From a checkpoint of a small mixture-of-experts model trained on Wikipedia.
Size: width 256, vocabulary 15812.
Experts: 16 experts in each of 8 layers, 192 GELU neurons an expert, 2 picks a token, a softmax router, a shared expert of 192 neurons.
Training: a variant of SOAP for the experts, 366M tokens, 5584 steps.
Below are experts of layer 7 (counted from 0) of a mixture-of-experts language model. Rows are named router (the router's row for the expert) and show model dimensions 0-255. Each number is 128 + 24 x the weight over its row's rms, rounded and kept within 0 to 255.
After each expert's rows: "raises" lists some tokens whose logits its average output raises strongly, later layers aside. This comes from a sample of Wikipedia text that the model never trained on.

# expert 1
router [119 107 151 152 125  98 161 123 123 148 104 121 118 141 147  98 102 121 101  73 134 109 145 135 132 150 125 120 120 100 126 105 154  47 139  89 121 145 161 157 100  56 104  98 159 154 137 117 152 134 110 137 131 119  90 132 110 111 142 115 173 167  95  99 121 145 137  85 120 139 124 109 161 130 164 158 121 111 153 117 102 138 128 139 127 103 148 115 139 163  99 126 113 114 147 112  77 131 128 111 120 120 130 125 106 130 120 169 158 112 142 130  98  71 130 106 140 162 132 130 103 132 120 118  98 134 132 122 109 126 113 114 130 121 126 158 123 115 105 193 114 159 141 169 169 158 141 114 161 132 118 106 162 136 121 157 106 115 142 116 152  92 138 140  90  98 137 159 142  82 135 122 134 100 193 133 139 130 119 121 184 143 175 144 130 134  95 113 196 193 112 127 121  82 112 109 174 150 109 110 113 140 141 128 124 113  89 136 128 134 126 104 144 165 137 155 125  98 145 101 124 119 129 106 110 153 137 170 129  93 135 116 111 148 136 114 114 157 128 129 136  93 122 127 156 162 157 130 105 129 178 143 114 166  92 127]
raises: "ver", "is", "ec", "av", "-", "em"

# expert 9
router [ 99  87 161 105 155 131 153 131 150 141 149 117 124 110 143  93 145 124  84 122 150 145 131 161  98 156 123 122 147 113 118 138 132 122 131 169 115 131 115 139 140 131 139 155 134 115 124 104 152 106 125 100 135 126 115 141  90 157 177 122 156 160 167 116 121 129 166 124  97 121 116 154 159 147 182 103 115 134 130 107 136  83 113 148 129  93 141 143 138 151 125 139 183 142 118 117 120 163 136 170 110 141 146 120  99 135 135 157 159  74  79 105 127 137  87  94  94 123  89 142 148 131 111 108 105 146 111 124 152 111 118 106 139 136 100 133 162 133 132 171 100 157 113  90  96 145 103 105 160  92 146 147 146 114  96 147 180 130  90 147 165 145 183  91 149  93 145 145 126  99 144  86 137 111 150 116 125 181 163 140 123 139 109 144 109 148 100 135 117 154 181 127 128 156  61 147 134 117 123 104  96 182 111 107 129 113 130 101 127 117 122 105 107 141  74 133 144 121 125 108 125 129 138 125 136 121 150 117 144 128 148 142 130 162  83 103 146 149 152  77 146 144  95 113  74 153 148 131 124  94 137 143 106 131 140 176]
raises: " and", "/", " P", "-", " |", " O"

# expert 2
router [165 141 130 116 159 118 131 117 119 129 132 126 139 137 118 114 104 154 134 123 100 153 100 110 146 119 135 131 146  81 140  97 117 138 139 195 107 141  82 152 136 111 130 130  52 102 143 137  67 145 122 107 107  95 104 132 147 103 150 125 158 106 131 131 132 127 134 133 105 137 170 126 150 100 166  96 121 141 169 137 145 107 116 100 100 112 137 111 124  72 142 116 135 136 160 137 108 128 136 140 144 114 128 150 108 123  96  87 156  42 114 132 141 132 128  80 137 130 127 116 133 124 127 115 156  89 130 110 150 141  90 103 112 160 197 106 150  94 133 145 144 117 101 125 128  89 148  97 129 133 164 138 139 133 112 111 144 138 134 174 118 169 113 128 153 163 177 133 199 120 167 142 103 126 137 142 171 124 121 121 112 164  85 164 102 133 119 144  80 182 104 143 109 133 116 127 151  93 114 126 110 116 162 121 121 114 117  92 139 120 120 135 115 114 119 118 122 152 125 160 173 154 126 133 165 124 121 161 139 144 103  83 164 158 116 127 132 123 131 121 119 113  96 152 106 128 136  95 117 164 147  79 123 109 150  88]
raises: " and", "is", "in", ",", "an", "at"

# expert 6
router [102 159 112 125 136 137 169 149 134 105 109 118 128 123 141 162 120  98 128 123 112 128 111 142  58 176 135 126 132 142 148  42  95 115 107 164 112 146 117 127 105 143 117 154 130 100 111 142 107 120 152 147 111 116 138 134  96 124 165 127 135 185  94  78 126 128 138 125 127 122 142  81  87 146 146 163 155 159 148  76  97 143 127 152 149 126 135 133 124 113 120  76 158 158 158 150 113 145 112 121 169 124 117 166 110 113 102 145 147 143 115 136 120 145 114  86 121 100 156 148 133 132 158 165 150 108 140 128 119 146 131 140 124 183 167 163 121 114  95 165 135 150  90 142 133  86 104  83 115 112 143 163 118 174 134 157 114 109 112  99 145  93 164 119 143 122 130 122 124 135 139 136 131  95 138 111 119 137 149 128 135 127 112 129 116 103 120 105 110 147 113 128 141 141  69 119 149 120 113 130 103 101 121 139 121 124 150  97 122 144 131 164  87 153 134 113 151 107 121 145 139 167 122 161 141  65 113  75 125  87 156 115 153 146 117 145 144 124 149 130 199 128 143 134 157 122 130  65 103 100 100 106 124 144 105 105]
raises: " the", " a", " this", " an"

# expert 12
router [ 79 125 193 135 145 118 149 113 159 120 113  97 127  88 145 104 128 129  88 155 132 129 123 156 105 154 177 148 142 107 140 138 146 124 129 141 128 152 150 113  88 134  87 114 107 111 129 149 150 115 133 119 140 118 160 100 116 135 118 157 110 125 118  99 124 148 160 116 120  79 136 119 130 117 161 103 119 108  93 141 166 151 146 112 144 156 153 158 119 153 130 130 117 146 139  98 111 167 119 156 118 144 141 186  99  61 122 122 172 134 135 147  97 135  86 145 146 151 102 140 156 112 129 104 118 141  92 162 135 157 121 106 113 132 129 149 129 104 134 122 162 152 113 188 103 121 125 116 136 145 164  82 103 107 112 117 128 129 154 123 156 126 129 119 112  85 127 135 135 150 129 152 101 159 113  95 147 154 184 114 120 145  81 155  64 118 102 105 190 166 105 114  84 134 141 127 130 112 120 124 128 132 110 128  66 113 112 111  95  90 137 125 115 143  84 126 105 181 130 149 103 157 125 127 138 160 129 127 188 135 135 122 177 155 109 155 175 119 109 148 131 121 136 131  96 122 121 109  90 120 110 123 122 164 146 150]
raises: " of", " and", " in", " for", " at", " that"

# expert 7
router [ 65 141 155 119  98 129 127 113 131 138  93 120 127 102 103  91 138 137 169 111 137 110  59 104 136 121 155 106 117 144 100 136 151 113 124 131 123 165 121 198 112 107 139 116 161 107 150 112 139  65 115 149 118 113 156 128 107 134 160 125 150 136 162 162 127 142 155  63 127  99 148 132 115 129 133 117 115 128 155 132 139 138 129 146  98 108 139 108 100 142 143 124 112 184 155 133 152  83 109 119 112 132 169 137 115 102 130 104 166 128 158 112 130 105 104 127 164 137 125 161 112 191 130  84 153 127 141 171  99 132  86 134 112 124 138 148 149  98  84 139 113 172 123  92 104  93 136 131  87 119 162 121 120 173 108 122 182 150 134 112  97 160 134 143 131 133 128  70 160 125 127 113 154 160 112 108 141 119 140 163 153 173  89 130 136 111 104 102 131 135 135  97 122 101 121  96 164 195 117 173 133 135 107 124 107  99 128 117 147 120 143 110 116  96 130 131 115 106 141 131 119 139  90 124 148 110 112 146 134 116 146 131 150 121 127 191 174  99 116 119 125 123 105 125 126 135 116 110 128 103 112 167 128 129 122 152]
raises: " as", " in", " the", " to", " at", " a"

# expert 11
router [136 101 120 125 100 104 146 178 135 135 152 120 138 123 159 115 132 179 102 147 117 139 137  87 108 124 142 155 131  91  89 106 151 141 114 108 130 131  99 137 118 129 140 106 116 132 136 167 140 107 173 199 139 103 160 103 156 169 169 131 127 108 128  96 143 132 127 116 118 183  94 145  88 101 129 110 183 145 119 143 110 146 138  96 190 141 144 142  81 120 144 139 124 123 187 107 115  99 134 107 133 162 146 142 165  96 128 137 150  84 136 139 130 102  72 133 113 130 149 104 176 161  92  99 151 111 166 139 154 103 114 150 114 139 129 132 103 127 162 152 175 156 124  88 143 140 133 133 135 140 106 137 128 190 115 113 135 140 130 113  93 123 135 115 129 124 154  96 140 122 126 163 130 177 155 149 178 127 128 106  91  76 141 133 138 142 111 106 108 114  96 134 147 138 127 119  91  71 140 140 110  96 137 103 129 114 145 117 114  97 128 123 119 150  76 148 120 129 166 128 166 139  86 106 159 144 157 174 126 151 105 137  88 102 128 163 137 121 104 136 137 127 110 116 128 147 146 124 123 128  98 135 118 147 138 141]
raises: "in", "en", "av", "ab"

# expert 14
router [132 125 158 111 101 106 126  95 108 177 141 111 119  92 144 153 117 161  93 176 113 139 121 118 135 127 130 153 110 121 154 111 108 134  80 120 131 146  91 151 116 113 119  94 124 143 158 143 148 146 155  96  76 126 152  65 108  96  79 141  89 135 145 143 103 102 104 144 127 144 174 103  63 121 177 142 116 114 153  89 123 109 133 135 175 105 153 167 105 151 139 126 122 141 122  96 117 161 137 164 129 114 156 135 117 114 103 132 119  96 157 155 139 135  95 114 104 151 122 163 181 157  89  93 118 139 136 158 123 160 150 146  98 132 174 106 104 125  97 162 139 135 108 139 116 138 120 132 141 127 150 170 154 124 105 121 148 112  67  97 147 124 137 110 166 107 114 183 133 128 138  70 138 126 128 138 168 152 140 109 104 126 119 142 112  97  83 105  98 152 133 149  98 115 109 127 156 109 139 107 161 157 128 101 126 149 138 136 178 132 130 109 134 113 146 110 143 156 132 148 148 116  96 120 137 135  89 131 141 145 140 108 129 169 128 159 161 150 116 126 147  86  82 129 134  78  99 113 132 138 106 109 130 153 125 130]
raises: " and", "is", " of", " |", "at", " to"

# expert 15
router [105 175 133 104 126 115 113 115 132 108  94  99 125  75 110  79 117 130  83 129 162 117 170 159 124 141 152 118 120 140 127  99 151 130 154 141 146 122 113 135 134 142  97 170  75 137 128 117 110 123 138 128 137 144 167 140 127 151 139 135 148 154 141  93 111  84 170 128 147 153 138 120 107 115 127 102 124 116 105 129 151 104 152 108 130 159 138 146 127 146 138 120 168 188 181 105 122 195  94 181 144 138 134 109 121 104 141 124 149  76 118 134 111 121 120 167 112 129 123 128 151 139 113  82 143 147  87 138 125 133 112 110  94 122 118 110 148  97 157 130 143 117  82 133 111 128 102 147  83  89 168 119  98 114 139 135 169 113 119 163 170 133 135 119 118 129 103 134 120 143 160 134 112 151 146 126 152 181 156 130 151 139 104 136  85 150 133 128 167 130 108 141 104 148 148 127 131 136 142 137  85 180  92 134 123  93 119 123 110  82 103 153  98 162  89 163 150 146 113 142 131 100 102 126 104 126 134  85 169 119 127 106 157 166  91 135 138 122 169 131 128  98 123 154  88 120 131  86 123 133 100 160 123 173 133 162]
raises: " and", "\n", " of", ","

# expert 8
router [ 99 142 112 159 102 122 108 175 123 153 104 123  65 153 153 107  96 144 178 113 118 119 142 145 130 128 139 150 121 140 124 106 152 146 148 149  60 155 145 132 132 120 161 146  64  93 125 116 118 123 108 111 119 123 111  94  80 166  90 141 121 154 116 138  93 144 102 136 101 105 111 137 110 152 103 144  88 160 155 138 155 140 109 119 112 129 174 160  99  91 129 115 136 137 122 102 104 142  83 124  98 135 151 111 110 101 148 109 121 133  77  86 119 126 118 136 136 117 159 142 139 143 170 157 150 146 130 138 112 129 127  89  98 121 133 129 137 124 139 125 116  92 129 117 137 119 141 105 140  82 115 148 116 145 164 121 132 120 161 154 146  79 127 136 166  98 115 132 119 104 115 123 138 154 145 158 133 156 141 126 144  98 112 133 110 208 115 152 130 133 119 119 132 124 126 110  85 138  96 142  89 143  79 137  93 117 133 145 127  96 146 152  99 107 141 112 130 155 127 137 171 163 100 152 173 129 166 137 127 188 163 121 119 156 130 131 120 186 132  97 137 107 124 150 161 143 148 132 121 119 208 133 145 152 111 148]
raises: " |", "\n", " "

# expert 13
router [117 154 136  86 119 107 113 126 136 103 112 130 150 165  96  91 108 141 147 126 108  92  98 159 128 175 182 119 104 141  86  73 111  99 102 165 131 115 117 119 120 108 122 142  98 133 164 123 103 137 129 162 129 128 112 149 152 135 119 113 134 161 114  83 111 102 125 135 130 150 129  98 137  99 121  96  95 110  84 185 150 109 128 143 139 101 130 128 113 169 158 126 155 138 147 102 142 139 117 102  53 136 107 185 113 147 154 116 164 106 150  84 110 122 132  90 128 142 144 107 169 133 147 129 108 173 149 132 139 141 154 137 136 145 153 168 151 156  91 121 149 149 146 148 144 104  98 116 161 106 142 135 113 141 114  70 118 125 115 142 127 129 139 135  86 120 111 115 131 141 143 138 189 145 141 123 132 137 133 125 151 152 108 130 144 172 114 122 188 134 152 101 111 120 136 196 123 111 146  71 125 191 135 129 123 132 104 117 104  92 131 139  93  83 126  86 110 139 122 120 126 119 131 152  90 118 118 115 173 117 128 113 109 159 107 123 180 140 153 109 165 108  98 130 112 148 112 127 113 132 128 125 134 138 110  97]
raises: "\n", " The", " |", " In", " A", " As"

# expert 5
router [124 114 198  80 142  87 121 157 125 166 120 112 125 168  79 132 129  92 110  78 122 127 134 146 121 152 154 100 105 123 128 165 106 110 147 144 111 158  75 135 109 113 150 119  87 110 115 105  98 108 130 119  66 137 144  96 126 159 130 148 152 161 142 111 107  96 132 166 101 103 152 108  96 120 125 165 113 188 135 139 103 142 151 129 106 128 128 139 145 127 168 134 146 150 144 113 138 108  94 122 113 172 130 121 125 158 121 175  97  99  98 132 109 124 111 125 150 132  93 200 151 138 133  78 126 121 138 121 175 128 153 131 148 122 139 163 148 138 139 128 138 134 135 130  92  99 116 112  81 110 164 115  86 118  76 130  72 146 117 137 121 129 121 123 137 124 153 124 135 109 182 140 162 156 126 149 125 116 142 161 142 128 135  89 135 138 134 100 135 140 104 162 138 125 108 136 105 124  93 116 150 126 142  92 133 153  95 149  77 190 161 102 130 108 133 177 123 116 138 162 150 131 166 137 135 106 104 129 125 168 154 126 134 127 104  97 103 113 126 121 103 142 143 153 106  99 127 122 129 139 160 138  99 143 102 131]
raises: "-", "\n", " w", ",", " |", ";"

# expert 4
router [102 161 116  85 112 141 135 140 103 128 121 116 106 105 117  97 103 140 112 125 121 168  65 117 114 120 128 121 116 118 123 121 121 125  70  89 118 178 113 115 114 126 124 161 111 160 182 121 138 119 143 147 148 105 150 105 146 129 132 164 132 101 103 108 107 120 121 110 106 127  93 146 123 160 137 138 122 144 153 106 181 106  88 129 157 123 163 136 123 134 131  73 143 117 134 133 139 151 113 141 124 170 131 127 104 137 198 152 120  94  82  91 127 127 112 162 132 129  95 119 116 159 143 133 147 142 123 162 151 150 141 113  94 146 103 150 131 141 132 122 142 155 121 156  93 125 119 108 143 172 120 141 152 124 118 178 136 163 108 124 161 133 159 117 123  98 106 158 124 116 166  88 151 115 155 130 104 122 163  97 141 178 141 153  98 178 124 130 125 169 104  98 114 156 127 111 148 133 154 124 113 140 112 112 100 130  74 113 101 164 153 120  97 184  82 150 164 100 168 170 108 136 106 127 142 118 120 169 146 134 129 156 136 152  93 137 174 151 161 104 116 116  93 133 118 138 144  81 106 165 135 156 116 106 150 120]
raises: " and", " out", " c"